python train.py --n_experts=128 --experts_per_token=6 --d_shared_expert=0 --router_score="softmax" --routed_scale=4.62 --balance_loss=0.00768 --lr_router=0.000982 --vocab_size=15636 --optimizer="soap_variant" --beta1=0.95 --beta2=0.95 --train_tokens=741900000 --dataset="wikipedia_en"
Below are experts of layer 5 (counted from 0) of a mixture-of-experts language model. Rows are named router (the router's row for the expert), down (a neuron's output weights, with its number) and show model dimensions 64-127. Each number is 128 + 32 x the weight over its row's rms, rounded and kept within 0 to 255. Numbers have three digits each.
Before each expert's rows: a language model's description of what the expert responds to. This comes from a sample of Wikipedia text that the model never trained on.

# expert 44
It responds to: First digits in LaTeX math and catalog numbers like \sqrt{2} or 260002, plus sentence-initial words and surname endings.
router:138162202121136165113098137108109145152162168111166163099107101159081142172141140090101106124118101122090146157122118161187125044146142081137157101166129162114092180153153108156103138124090136
down0:130109130096131127126120087091055080158162137127117120113156145130123153153139119069080132174180114116123123138067174121052099122206146122136161121103124126140098171196101109174101127126131128
down1:119119123140133144128120147172102105178141170134141093110087089102137128129147166138132123142148060129164142129128114114134081124108119174112084114147150170091087043091146128144138109089149129
down2:145138124151136073138147118095095143126086127123128107127058149160126129128180113167087124104139068160093164108093212139117171124207144127181194148094113124153097159139125125117117112131110169
down3:135122127123109152105123124166131118158161094106129104122056109084128099110147146147070112081117131070185133133121110097068123165128207122165064169153125127128104051070139139122211129119137128
down4:194140146121149154136077149147032161128130180174130137108070105140088147121142059137095134161213091098104114214101155187131149146170176117058101131116120124121115124159114117135112171172113139
down5:149129117114185112180153107119089110108107123211033104088068012128125189109134137154150089123133156129135101131113104166129085130165130132131118145128057138141135113123117158118123104163126116
down6:124143168132126144101055161149076154188069115140183129110168180106138195107136126032076133117020197211177141139129141155108152099117128130108135128120195152126096088132127102157109143100128174
down7:123115205129128156145136193128158110143133128130086126157212196125145126119100089189119158094168125136112128091102109113131143122120128128123134098101189237136155127134164053125190134136127116
down8:090139165108073162127093085124085138023105128130101127096130153114150179140117107138095118181059169067132125125140148131129118122138175094157096164125142161128071116141077124130130110141131072
down9:084140053185137139145101129141144133130088126078172140122155193121125141121153131124147113115128164133149088099154131119087134129189102130128122124119120124080130128120128105161134152133128130
down10:095087131069121126121143166102141121121134154173121126152172131121141184165045093129169128054201099242127126135073140129122122153125132163108133109181110073121144141136207102118109123099124126

# expert 47
It responds to: Digits inside years and figures in election or population tables, such as 1952, 28,68, plus number words like two, three, twice.
router:132165204126138170109094146122107141162162176102190162095105097162088141155123143070086113099115099119094145156116135159200143039148135081136172113159104145113096162142152111150104131139087118
down0:079168130132119157123128175159138121142167107102140116127129115149123150121161123145082105054122094065137100035091201060141109155140127068098127126129134127164114082079134146114136142119117078
down1:134084103122105167129135158120078111132108115158132136121036125107113134176133126062110065131100134107128109149160130107109086067126085120160149138147139065126131102121079134107147111134119068
down2:123133102093151130129119131150139128130141151115157173204125131126124168099151148217095040191087170159124130122072144124114128116052134100147073072168166136156125115130119186121124127180085158
down3:129137133115194145079150128099136178142097142151084133103117138131128089082180199102143138115134132153052094182130194137125152105171114138145174127095111125162153149211144112106096170159116153
down4:168128164150110161103098132096095102129137070136174134131085140143129109142139092110134155129167147031137077177159173122102131124127165112178127168068124036114128115124086143128134110140127173
down5:127149117172081128091126126090121160101114111122101129172147141156173140160133176170131118137119141114108184145151112133126126073100132127144134115143129179110128174127150144128096130130165073
down6:142125120112118144150056148187133125175130111094255107137148099137116175163144130121181060069149141114111151161126137108138141090135167089194151156127136129117114077169087134140124108122115091
down7:026128146178147144189123119139127137113160109078164114103124094134178180182138150127049134130122200134126141135138133133128083133140156114111153180164131141167037082073112164100115132121120149
down8:128181126137119129130096145184137108126079097151026081110087123134160132074240094189194122129120127143134116167133086126091086172132100120100158099110103145202101165137143172168089164110170058
down9:072133255121100152123080146123124164117127133088089154136138176132154143115133139095129149107109138106114136200130152145110062148124115090107084096128103155072110047125142187138136119106147094
down10:104057126118129113122108081140131123184103123077128104140106128124159144165092190148177140128142122065133108197120150167150145113148125127132106174119130138116128102170130132139068141130106053

# expert 4
It responds to: First piece of an unfamiliar or foreign word or name, often a capital letter, such as Un(o), Ish(q), U(RU), Dem(i), c(rystallography).
router:130165222133132155100096148094115143165155140110177153089116100161084147166131142072090117090123122120097133135114118157212133056141145094146154119167137141114102184143142093162106138100077125
down0:139130096128157106148087137151134101098133158051201133096101177128153129203048131126075079096150186086128131174203113172130122141120207114144126104091128158107127104128144101064092153128122068
down1:136123109101151184134111119136207122161137168142135158184100067170133131126211122129172079099103129133226158111194126128081145175101095139124134126117186135101135119113080175142135115126122120
down2:126116107184049128170114134200046101109116151150145113127066125129129119070112120105124134133167115124114132136097127171075129123123131112176114142117111099127151119093124147150126093107166077
down3:163151099125120107080132126106178102153136122172160099125137147096145107098133131144126176167164119157076101113088118123072058103132128152098140158153087045092128125120128157128180187127154115
down4:129196153203136155159107189125136120141147113158112115124112082131148113104128114147111132105098159151134159108129143140118092134117033100115126147178131146155156109059156129120145139123134077
down5:130134116153143136118114102210143200099098106154142127133115121104128127107180103249060092106064124121126140115147129109153113134096087113146153106132091115056065141175116091155128146128043116
down6:120121126140161132088117136126082138129124123106145122133248173141144132139125137124127131121111162127132203127100185127126179131137095113150125159117128122070123073120073172196128124159140089
down7:046110092134089143193109174140136180118125115124097063098126135135152128165125142147083132084128096130131129134120191108108134064142111159139124086106045058109126128190087186180125168124147173
down8:112107142129142130131185115141098148110127205127092081129111171071096130110115143119133127101121090160148086114120118097179126127086067191119087121112123128181132169147122167121130088000129148
down9:118132090192137087073120135132130127167131135106111103134113123143140127127187121209152108084107110168115101142120148132152185156124120040120135123141127156141161193171155131094101141160100181
down10:135171122132151135149067130096161141148072140117173121119122127183120081129171159135118016104145069169130177121160102147129114144136129125132138141115146154075121111134160176111174129149163142

# expert 30
It responds to: Inner digits of years and identifiers like 1916, 1990s and ISBNs, plus opening pieces of names or words in tables, such as Harry, Jean, Jo.
router:131168206122136165110092138123105142174156164100170172100103102163085139173135143092097101106118088123100131159111120160190131039133134093143169102147104160130101164129156116155106134135082118
down0:134172113132134135083090025129117129073087129155137096105067082123080132090127136209110173174136104113038111137178110134126183112134091108121136100125094110123086104120117128138217179115137116
down1:093137143130126112109135118121133152150109115122167117151096142125114094170143150065033132071142091143135188115148130165100131133138042107115157121124097060125124109180159099157134131111128151
down2:156131235152122115127130115081120186140134114173046102110187104070096137119140159083132090122056188127141138119099104187203135134153135121080128133112138113105136098109095149158177121162127129
down3:137140135141160116130142126128086147128112130136117134120109140111067156117120126142130128088139126129133088129148125159137142045115141116196138128111120087115143098122124101173128137175143128
down4:232101079123117111132129117151145141076075115128126121124138164139127141190204161112110153145133183107127167114160173206149128135094173138141095108136106109119161096043123072155131113122191139
down5:124182161124126115137156124121197236100078124159176113131105155115089124141144141147134071152127122114163110113153164170099131173124113150145147142121159107161090181142037048138119063129154165
down6:124189171122125155142188129113156112178141118094117139071127089157122141172124107134092049101154095122085157129102186109130143040122129133135100093114087180019141200086070227148141134126104195
down7:246080142146131145140159132085059147136183120110139149158182058148153127105171137120113112105121123189133093144140127124069146104109106130127102135151111084123139131095160118114155130142091172
down8:134138103110156158103112127141133155136100124106135140081127141192158154060144231174150121110099129187089212075139101119115121088099077151123107171140116112124111136073166131067122143126117081
down9:120080140168096143188107118130100118125075122133128138145126098124123226127094114149143146097133121159117115077092151141182105128160106119122039120100063149110101094128120118133140152143121255
down10:092094119146174132095117178106165041178108071128080134119211200078130127117164114126067159116026175147144112127129091156152152113176128133122084133099130127133134143167133105128136137117135153

# expert 51
It responds to: Digits of day numbers and years in full dates, plus month names, as in August 3'1', May 8, 20'1'8, January.
router:116190118102086101099175124114131121118151120130147144150161091142076136198074117182127110121235129126066117141122139152199040152100115086133123090160070156119131192085125141159141198133097190
down0:083072172115162157126130118089159106126137161126097128151121113127124129161045135129158107054127112126166113133113152137124155128123134162127127153161148141126132127101131128093139170059140140
down1:133166117128132128130126106131109068130123082149092131086145133104127180130123099123130113134165131122119073121126118160104136179123194193105128105133123140093188107228119130128123133160079141
down2:161096138123126145130131110139178107157116123130088111155137136145144129062125124097124194127108116133140120093198124169092162128120155133136065128067201145110137117121129144112157060136128115
down3:127103117135171143124135141128246158194157136137121122127155105128152118053153106107125129116091118139129159166160137141166150147183129128210099133077138157105163145113161130000151112130134127
down4:174104147128174166113113132095141172078130130135140147107209128086149139064086155132149126145230165124126135141124167193127153069127136161142154164146142151112138122158129112150147145130083127
down5:100138154130154130127093078126255068121098117091111153130130130120125133146140125176143132128103111120115128134170161135151182106134141128130146111181135122093171127131140125132077156097141105
down6:113145196063085120111127113135103107102188142132130156119145127104132124130073048188143105124145124159149124137129149155117117192134077119109146152156123107128133146111124134179134143124130126
down7:146116126089111111069112130119070110129197079170134130148092114124034158145163187171133135137125139122134116107196129149148130120096132115107136126150101124128075207117145105133126155132144124
down8:135134124127070098109156128145142128144042171143110134035138102139130094139127135107130212111130184165125132113141120137067131122079146144156170094128128138176128102159110120149130130108133123
down9:163149161158148124108186145164095125106087192126144118091122120182120045134124123185144181119112126107163133112116133135188156074127143085122067136132125098141114105112172124126145150135120200
down10:199126147145131159118123170151129151180091150086119095139134131124126107131138124113091134139125108161139133155131141148145128147148131092125138126096164114125114098128087123056133156050161161

# expert 11
It responds to: Inner digits of years and large numbers in prose and tables, such as 2008, 10,357, plus variables and brackets in LaTeX formulas.
router:136159204127132173111100139128107145154149167102160163088098093165094145176122143072092118111122114124090133145129128163190134040151134078127160114155114167129095169166145123162113132128090127
down0:200134039134126094135131155159128086128138126156143184181141121144065162145129112169142113085106189163213111128100124150150138069129127107189151161103118151158146119160094113089170124126164107
down1:070125150159122133134110074131095158151101165157127221143155143130116220174115161130125174106101123130160126103115124130116175084127162141118130143149142140146123128116129146149125086070140134
down2:136132125100082163126123136152085149169119084121141120142156133118164131093224126157107189126130169126096130099076132144112138122108108109161122184114116175127075138118128131164139188098130130
down3:142148137123117141128118155094126106135096100129135115148075160090142135144166136117110132135148149138121127157192153120110113154137144112105149107129130138114135122115159133146110215178078157
down4:165128122176175082137097109124129158160128137144128153133119127173130184128144126120080123099108124131128079011170187153130135125135132148128189076124141145128140119119142190128107151118206138
down5:130069137134123200145110223131112124044118112120125138086177122140187083132161125115118107126131146121125135175091077102106080114170045118097145124163128156112018087175133144092090140132090079
down6:092081101124156047131135074110146046123142135126227073131116162130123142138123117171140131115108154126127116121143035149095164150165121119129107131126147110135168114114170165109130128154141071
down7:146185138123096113131098130017137142114125144163117056162073088153157158164160147118124118078117175124116114130168115167138124131211118192159075174172121160124128113096084135138129130147098144
down8:164129068114119148118187142127048124156106122140154147064149101098152065133105128130193179153093127132106183146121086140103188233079173154125182117157092133119183194154110132115115125113132132
down9:124134148107113163134144125132125117124128148154115186050129113151129128176129153095132133125119201137123193160089134190138137095179140129079115133150136138133150112086136128132087104166128131
down10:157132170193164123165115110116144150130071127129107165134096131093066133182111135112143144136135109129088124179122129124133101110131056130117070115085132156159147129152113147130134098112130114

# expert 13
It responds to: Articles and next-word starts after prepositions or verbs in prose, such as "of the", "for a", "\end{"; also month names.
router:131167203125138171117096129115104139151161159110175166104109099164089147183125142078094106119117085122099126156129130168190131035138126093145179112137132155115096177129147105159103144150087127
down0:147163090135173152099147128116162130124117056241130130082132131108181098085172148079121153110157161127125134122093092129125145118100146141121122155157117172059157127115139058173137098213172085
down1:153148179077136152147127111135136128140108108075097133148094100213115123173148128123123125132133123224213075125159129111137109119122122124114126123154171129143159136146163070159121142129145096
down2:146061165162144200066097136116083138071126133104152168131179102109114149129115146127198125107151139145129137161147055230184149174040176147147142107086129097111099190086128142132114147122133122
down3:153132136145042128090122148126136134108091110176114175131117126144110135129168116093158125134197127119130077107156144133154155112113126132108127139119142137140125135076126091185101146206106038
down4:151127111145139124131139153134095129130118123136161096098175089079083160063202148145106122125160143200128141111123120107133130213187121129174127122132137143073134086101105108109161131118154092
down5:135142135120112095115160214142131114131154128099070136133091138140112064132149125142175214137109130143126136131131114113147121105126125112184145146128109076109125134085201141157199130107128106
down6:143129132081147136103169109172150190072172099125122115093155123179167055186139106132125127097038064203163133131116126071133110128130120144113112167132135104109068134120112149114121130136107122
down7:094096156180145175103157150136116158096126117137157130111146141141172158096124119122230133147087029178128175116133131123086154124135105119118154155143109097187120188099118114137105103108111170
down8:113170141033141127133164156147135127101076139153124109149126213173120121147180155080117139164135097061119118121137130133162138126115176126124076115164074127189171135138173123155154135114127111
down9:157166148161117096169091129138154128165186087100083101133130161132126112098105122133164158144082137088120122128135123136131126108098112138157145151119116097135135085106094137132165176123114150
down10:154073153110131195111153134124089113105108136098129143153146143100168154124117138141137129130146170130145081129168148154163117122127139145125128123126184143126129139116172130126128119199081097

# expert 18
It responds to: Final pieces of personal names and surnames, often Slavic, Italian or Hungarian, in lists and tables, such as -ović, -ova, -ta, -ira.
router:105085090090136178092091175152163107121141147119113135135141149139063146134120120182170132127109123135092151107110165095094108120088145129187071202163093140121124142132113156050121114119103183
down0:155162173128070132132122162134095180146131141096135063167128106130123191110135184106132136130087111135146127172134107154128082077118127090161116106165091089104177170205113112119067146076118125
down1:032121062159127108122150130067190132187170132090116137111127128058141152119124143106099130127120128108188134161129105120125132127089099149131128120103114189073125130123146124133098136093144135
down2:140140112158097130037146133129136120137139172140169107163140085122142124120193153134125201135142151084204173130042159116135076118156082103170081135126119131118146131138128122100132100164123141
down3:126158209119126131180084096143092133160139128162177141141130143136137087104117124063135095131061124111098133141118148159112139123133082128171125164141126115141163172142124155125143134128129165
down4:119174115159153132073173110159126127132130136131212128109089163192097155112114081103105127140117175121083147124170119129126128050121140128144096128133165095135129126107114024163137129230101127
down5:083157129167189134108143111170038114127164172047116066133105107162139184022169155129118207114091093143137109162145049114115091104120182145137116088135101111030131108099208132160120156140122119
down6:115126103164065126191121106152212128114136146140075083102141142079125127122085100120128120188133087177140137108132130124179075133156130101096189205104137075118071075145102129108100128162104182
down7:038128162107083176127121119120144106163123111139132178160158131182164113114180031127132176141164178157107059120115117211142071150147110063080148139137088117188083137127114187154125137128126126
down8:129135152139166074155101074184136125118131135083141165125162157177127103154100110105112142101078097111115153169193132184135079144106167138158147119184126071134127159140111096108127106077124092
down9:131125143109109059133188120201123130127158038096106127180099092072117131106165066134115136130174203147128121122130129130102115143144090128104064141107097124140127115128126104113149154141120192
down10:095158148071125063128163140155057139180107158087125140128128118169136161110097141112167185112117126112105114066177157084169127142175134130121134147127152121128132097110135118122149136082084075

# expert 61
It responds to: Final pieces and suffixes of words and names, such as backtrack-ing, buy-ers, General-ly, Hila-al, plus color words like red, green.
router:114143127068129136147155143040128167114054184133118110082095160133152148131186146111153120142143109164126119108124098100114101151203133124150136112088205126156140103153132154042140130123187140
down0:127134141128106133133142126137102109120135131159099108127131116114146079114132157138132092129121159139087143121187117106122130116128147134135115086127130064142097097172037158111089209135081136
down1:112126129144137183122110193127105124079117172147142201153164185130134104102108147129124170135172101092130146108120134034118156106120108129094153167192120128189087153138155129175127129117221136
down2:157218127144116130146087142132136054130132074122097160141129162098043102123136095103085099153148115098139144133123094137139165117109131114081116095211136158109113124124114103112181113121130018
down3:101190208148112124180116098129100169128127140131100131111119091088191129162105136129127121216129117102149127123205090144121131125127163126144127131126134106178107154143108112125143131122090120
down4:130172125133215162135185167169142127145121120128212133107139152164144088158138145023142123102121210110177131128131174120142131153121157138129137153078150139131145086132130118070094131127150104
down5:141151141125163119186102084078126126111184124196145129127056125204130117108162210205117197128129129171146116122058153100101135173141139145142124186146117120146147080193123131114128142174127127
down6:126129156100137130126129096145088095082150218128096042116148084134140131037139183135137127111128141133150107114125100111112124121129148104107112148145141140120111113144113118121135151133103075
down7:101118093155085160104098112155116117100138126139103125120106163130111132136161133120127075155145113090127143194172146127056128145131133136090155183130173241126137155101126136132117071133115147
down8:116132150138141121127075108132145135118128129128159151175136105177128144133150142107135129139126138066135118076142151134137137130138075101209081121114131067180125166130077103094082187131179125
down9:127117104143145139138169095051108060110148218091142054155150129115156081120221137142158104141109128186136124068082122128079130110149137072106078126109149115108102146103127105126132196043123165
down10:120064133098094099120178128115116128119118126205100109135114090136033141192068078134125093178131097157120128121165100126195204149196125123125170097132110096116176137112142098165171131145147094

# expert 43
It responds to: Nouns and verbs about places, buildings and people's basics, such as school, built, born, located, Hall, ft.
router:150075191104111059119141076185134127115105099127115112140151167078106125145117147164142172158159114124182129136096090145115141156108104090130164112097166114151099081154151131180114158170123127
down17:083149092122121086174117123126148125110123171117042124229111123115218228129138128177134127149117106125132125097187120144137127127105171103188133083149128136129042158106147124135133134138106126
down18:153141115137128122109129123168092045076117139152054182144176125124132132099162129150156124120140113147125105108160183100142096122186088074146141148140085142138122100168103125111149218090096132
down19:231171134114142149145135126122070078135151117119146055122145127128082076219135129138147171099119164110163128123131180113129112097132098108141155104131096098145149136196121085141077133126057159
down20:131110142100138169152122151128149094073154146082117094146161128141137166128137124113131092189141173128138052117135104157150204085130128112138215119171157139120136125110217149067132100127122094
down21:106170160138197126134085102073085145182146111078164127129133100169132128080105068133129077154092092126100148131101176126132122060101136128134126134097131189103046188146194126190114079128109122
down22:252092135172130084078105126152124081131085212136133169135150132128091112106109084102141084131118127225167147122108099157130133146118124156080141159149127123089118124192157128127064167130117113
down23:131150218181132186142148056108113152128081150119142097143128120155128129132088119131140122092093128116131086103133118070067128120097122156000105162131141129123071130129160128125152115172148137
down24:124107171130134122255126127146133148106142064132156157152115125111135114127187106135123151110144128167134128209149126137097115139107132099183168129091137161146120150122177124121106218147121080
down25:144127127213174100081150204146120135191139130116140153159055102125122100061123133117133101116118109140117152128114066093141147162165126138138152143145128220118174169085124153101083154122130093
down26:125126140144071118118131123129110143125132163076170151100142116152150070114103150110066093151151115134182094115035133186215138128208121140048141118092128128126110114122126099126107146201085126
down27:121141158184134096127048098114052137089133094131149128099145139126161145102129207122111131162073158119128140062105141138116161120036129108142120114121140126137156154115135139180037157143144045

# expert 36
It responds to: Nouns or initial letters ending a noun phrase after of, a or for, before punctuation or and, such as family, technology, biography, Ethiopia.
router:140150215123141164121096158110108142148171149111172157076100090168093146183148145095103106096113081129099128160116123160176143060139139090140165118143111177120096177152141100158107142125076130
down0:126135108123181100124086143140146167137095157065095191090152156104129128129155151124120129142192129069104113081125143148121125158158169145192115152094125177134136134093239086074112107158105179
down1:155121083127054157135160109050100143138119116167153099104135131088102126113142138153115093135151115129121121111146168141179066135127104073153125160147167141134175144119078145086163115078120143
down2:099068117126058099130123133121145111123136101182098145126159139148157159104128124178128175205102137104108083134167169058132131143141214129139164137191125141109128117155125112198170142146143127
down3:195084175121095129150063161086078124117083076133098150137066139120096167155123117131108134146110090186142173096072126049175127109129059170151137115125124119165102156134130111105130125049091119
down4:060084152131097121126119077116120115113141129139123164146125140138125113150117139176171136101093128131117128142154123136134105129113096130136080081159134101157138115152111133087144110104149104
down5:140116116123152127141218130124176139097136136123118089095105132126105148186135133124146189135168138136146110158138115079090159219160136143108083121120237137146160131251098130130145128113136217
down6:208116128126138138102114129081129141110144121157092106141098133147135119128161142157172141088132082143128192107083119128133126158123097203067130154134104118136133060154118136110124122178126130
down7:123158127096124128028123148134125086188176117102107129102131119140091114142086155134148068086135107110122087147103119124123131130162120127127132142129174152126128159123071125136131077146221149
down8:083189131196098132051093143126122194128149146149097142184142172126139140148140137152157079132147103130059126191170136126125135074107084119124115144138119143147122158112151126156125124161103129
down9:118121089100188110139101130127136060112160137130090151087117138183068130115121146133183136064119126127174098187183102090121173172128145116102199132135121172117111142129150130144108123137138142
down10:255119126142091114104166134154143101127126093105163126127122122128114158162135137162135113122115087108128150176146123145205131140136139153109116140110132132078119198051144125120087117100138104

# expert 6
It responds to: Digits after a dash or hyphen in match scores and date ranges, in sports results and tables, such as 1-3, 4-0, 17–21.
router:062135185109125112135191149165095139135118142126140133128111077128080136144155135133083129163110089161105157164163192139174077115127094106108118132203128121177128183153127119111117127124136146
down0:141118106154127164099128182132108100123077119129068105089161138143130177122205133113159129117148123192139114132126158145137094118123174159130133116123151096127186137137140072110102149169099129
down1:126095127153139130066104141104129115128133124184127090141165135111133127104120140161144133134111101115129133089100163158121113093148136121095084128149081127103132187173097098086117138090117138
down2:122135158112127147129143096143112142178069126126106076105135140081128129117139104156130105147120111127147181134200136131089096127147072150054177143088072077108163093085116167190141115151124114
down3:129138156140132150156115107136154131131130147162136130132149132083124129091136158175134132134138123138137088164141105090145125110208158129158111157121132098130131068104124128156120122113112085
down4:123123096190136131140090110139106101130113144038110117101128129118067123144131202136122177111107138133127191075121072105143123209132133131161128111078127142117127050123157141152129116124172088
down5:131120125134061169150074105076133105112133183172099109131122126126128143118116116127114143129128152131151130141138118172025075116091110128070155164114128243123179124143087121102100182097142124
down6:138148050116130099121143125163122090072168142224132124205161145140121130129132124191125122101119135165141121098172091184124200148109073169132139062134151120179160186118092143107066139129054132
down7:084118127201111100126119147089122140144109146129128050112249143145134123107063153110125082102157130206097170156170169169124104133167129115126110126161136126131117197135128109122085152153122166
down8:111174106122145117085117128070107124148141149135092100128130106125105127228217151115065056105098143096141197102149150125122129125102102134135128144112103149125145149193126120153100119128128128
down9:120124131131110129106086124099183126088075186112112131122134130165133149127231138113110137121061149021142173119128132134148162155129142100098067116108120068085125126088095127115155133118147171
down10:134187101134139145122108208048123166108080115126105194116147123142103127121116140126099145127139130107130214131136139153086188114186157131135130154081125080106132095153083148086121119128122135

# expert 14
It responds to: Capital initials and first pieces of words or names after "the" or punctuation, e.g. R(heingau), personal(ities), Spanish, plus stray CJK byte pieces.
router:131164204118134176109100126130105145160144151109180160087109107158071150166154149083102110110121089119100132163125109161201144032123133094132165098143122143133104180142147111164110148105064109
down0:118219083110124131129127201122108129040135149165123112105159191145090120084131154131118077138114140145143081139118097102106125116199134194108095109144128100133100074154086069138135138127085140
down1:165121091151141162084125123131139153172116142126133107045127141159186133128084158113128078133129119110115134094144138139147120101075175127127105124108128082155081142123119188162016172240118126
down2:078115109128171097130084161150172117130134133183130134123168128151088086110009132181104142097127125106126127135146129130133112123190148141169078135142203140129123101067166159128141102140120197
down3:103121091121162127124132159064106117096136179177128105129114156138147136129149126129136133129133119125168130081113105168137115124143110127128094129146080154110124165148149128147120114129139155
down4:146122135032106181124106139151194104169122121143067099088116133139079152187103119115129125108125204131110128137129185120095154127097189117073147139150117153141132099153140118075132137168130205
down5:134162177161129118126140217103161134108174150158190141080096138065163130191127104071165103109128128157132053161111128137136118114126168181103135130111130148175134069176160142148126128121118173
down6:106120126179141126128161125095126140123107194099089145130139215184101067129135096181113100028105111145158100144083131151198150133161108087190128120173130084125088156052122130127104140133107118
down7:122167142154175140105125127153127149110130117158154096120084131185129086161150106129146135086126118116136213083176185153115149110134127175164093146131127103130113142135132114080171128154142122
down8:169139136199167129152025117156137079155118114096185119141133174135082128114153165092153101122129108136107133121145196147117169181195125128150151128158249160156115139079102215118113112144119142
down9:126086134188160152093124104119081149157127039118102141165133066185118137110133133125146080208100123110125145114129161103125131185143187182134146150167115095102116211125155143132106066123144151
down10:213105097164136120104183113110211126120149027136140103140140194130138126097199129179192144128097093123129175126123128129146116122133145146088132210133181097134102108128179119112141146123129181

# expert 10
It responds to: Possessive pronouns (his, their, its, her, him) and word endings like 's, -ing, -ed, -t completing a word, as in draugh-t.
router:147116085139170113158170131077151141120158097112108168167097160114152152117143145208097120147135082119145151100087142141113097185164133107145101124087129142132067124154158110065139137158132164
down0:131093114173083085124119136037157078152057111153173132154125117063147129138180131094128106141104102078126096096062127205146185098152095142083094144104124130143121129158102118127124127140118169
down1:139127139129166134164111092115145127203106121077101121100167128129125147124124084152127113198099147121160102120096154144168128128155127108132113094163131109137153131103100130126132054143100131
down2:136118106019125128078131102165117108123153102037134099138145141077072127147097144096185160133102060102217179121178128125113128130099082117119125119127120119075123107061052137144128123081069095
down3:078115217120192123130134126129119114093127138132143128066095120093095117149158104132130099054114139116138135161201140131179107157166139161115133178119123080134164169062159130144183140096121128
down4:131135118132119124106128122102127097120124153163077169154127132148171113138124168116052129107138123109101092147144035156113156130083109115110191100105165122109136077102125169181129164144180140
down5:170136130106218137141133138195105096169131212108145158086130103174145166062074099098133113121128000125146124150117221125091077066180125135179194140123163145108111149128115142087111137126117087
down6:133184101167138121124141120147149108163121211116078145108111207108080123162129134131171123101143139139138126167130129087125060179142124190157170124107135215115088127124157190111137123132107108
down7:124150138124121129127134126188090122155155131154117074095056139077070105124129115125163057202121122099075118145123146128107116122005119120106139082088124132146209123112110115172128127144097128
down8:122107137135155119169120156129139101115153134175136126127111133208196098152175110129104115118139106125215126173126138136109104102127141118115069115141145097146155175129100132105144109125136133
down9:176128094155130130168120104077096120073190098174152138119123071141115127156128070130148135146117074135128132089091131100079131091097108117122122107120100124136144114115139145132111192121147112
down10:112164133113107110133129146157102119127137076117187170124078156133095097109100128162123127126105125109136113183145073150154090115127148107114177222201115181143123024181106120117109136122185123

# expert 52
It responds to: First digit of a number in a table cell after a pipe (92%, 9/10, 27 July), plus function words like the, was, were.
router:144157204126130170110099140110105145156157164111167160099102094170084146172130149077093108108125106118093132156114134167211132032135143085145164109148111161131104178148151117162102135120086130
down0:087140128087106082162154107066115107152119109104123113137118145128128167133147110122092071087089105109161122122128128205102072110062114117120144128165149143144135095130068157143147090165128234
down1:113036111125100145073133174103138159106109130128131137154115126093119142132120130075152131104179177146093113183128172163153184165174184122118122125177124090152133099128126118085152139172133114
down2:131101157146110100125159108125192105128096124128137146123110128159147108147141133069085164159120105126128090127155127122182122105119132178049146114120150102160182130094129125123033135151140117
down3:156129130125128111171162112120132170095056108141088133097125172158124153125132167140124099126141080128196112093162129107168127165098103143144082148081134140230204169143132154103119170112189100
down4:128066174175182126055128129153164088089087128155118118104190123141129109106141083138134130121145116092097091139120161115103120146134150152255138115122163118108147085118201130107134063122092147
down5:212117157117169125124085063125103106134104158139095122129083148110131168114181127077133151160128126151128109129132076179154179166114079163099131134138120167118133095130135149165107124200129131
down6:100124121150189153145130115122157081058085128130165147117126171132126098129108172088126078125110129144128144155125152127127111156126127128124134120190088101156078116036135100123086142079178125
down7:127142132146101054121129147130120089097111133127094118119064122129147106133129110087155173105188127198151110127184058177130217141104153146176114127125172113119124140139136145081124126143093121
down8:127084181195157117126137126120161174128127127073133117158134113154136162076154142062148140138116154163077118108125128140138123080148133149133071145136061132117140138120121121080133090126107119
down9:147119128118098127084137070149134129123156099057168127099138112063128107062085103132115139069089133105112135157083116127118167160089120126142118127099108127135125108127141132161113125190160094
down10:129122145136116100097154088125119114129128084116119131147180110105057127080190106141134134188124138128086180118146136140129126119142087098123151157187099124102152112149102147120131124113134081

# expert 54
It responds to: First digits of numbers in tables, stats, ISBNs and census figures, after pipes or spaces, plus occasional the and US state names.
router:136149207128136157117094126113107146159162180104175161079104101171086141169154139081101108123122099108090139153123124161193141043150158086132165104154124158116098175151148091147105143111096124
down0:050222107129150123152154140130080130110048090108113118154142113120087117085135102148130094121130119096135138128103147093131108126073066154098084212161132131197093111121194135152133110167156128
down1:115128116150098109144126145119127142120120121134096063126104137128173066129117140148115133122109118133113135115126155195106136123137147123096144125125069146128122076140101192140164120136129138
down2:113129161171128116129108082132168129157110090106172121109134154089139136172074130104128133137172134105123130138169148142052135112088127130104128121198135120159158150144132127081143083167088164
down3:130156158145143061137131123139134119128151106168136119121090051122135131116163119104122191150093130123124100146141126155126172133107148126101146118149108124113220155226076138113119131108128144
down4:140132124099120148149102101084132177093128109176125109090157120095163122189083135189073137117125185132137141124153120123179079113132106149132103151159120154149121114129117134105112109197071127
down5:074104124115133131142127151124145090116123120152131126124135141128058127110078130107097086128171078128131108110128137129152122101118118076109134161135097056200102119091156122095103162155184157
down6:112069150103128127105147122132110092100060124111141047104127081120094099128123185125127095126123122116157122112127134150076102121131106112134109130153127127101130155126155114123103127133111098
down7:117132096133052219117174078124162139133097136163136147128149094118182106164133124137050162165136143118133137086125145128178158110179118104136104181126125083093137140176120136104122189048142187
down8:179143104168187125095142144101155108107151122110100067115127135138124085114123123144082148172122152127128098104184173215205118105123117194103078162114094196130136152132077121097106128088197104
down9:054139173121187061129088170119127138118089200108119092129151101127093076091124115138137129151112148182121128107090135118155150120122094137178097141141125115128069130125138113150184104121171192
down10:125091088117082094107121125138218189139164162145140125095120132070168144127165131165123137125133128154154131097143126118181113121113173128134141148114099123141090255107120110129136136154138128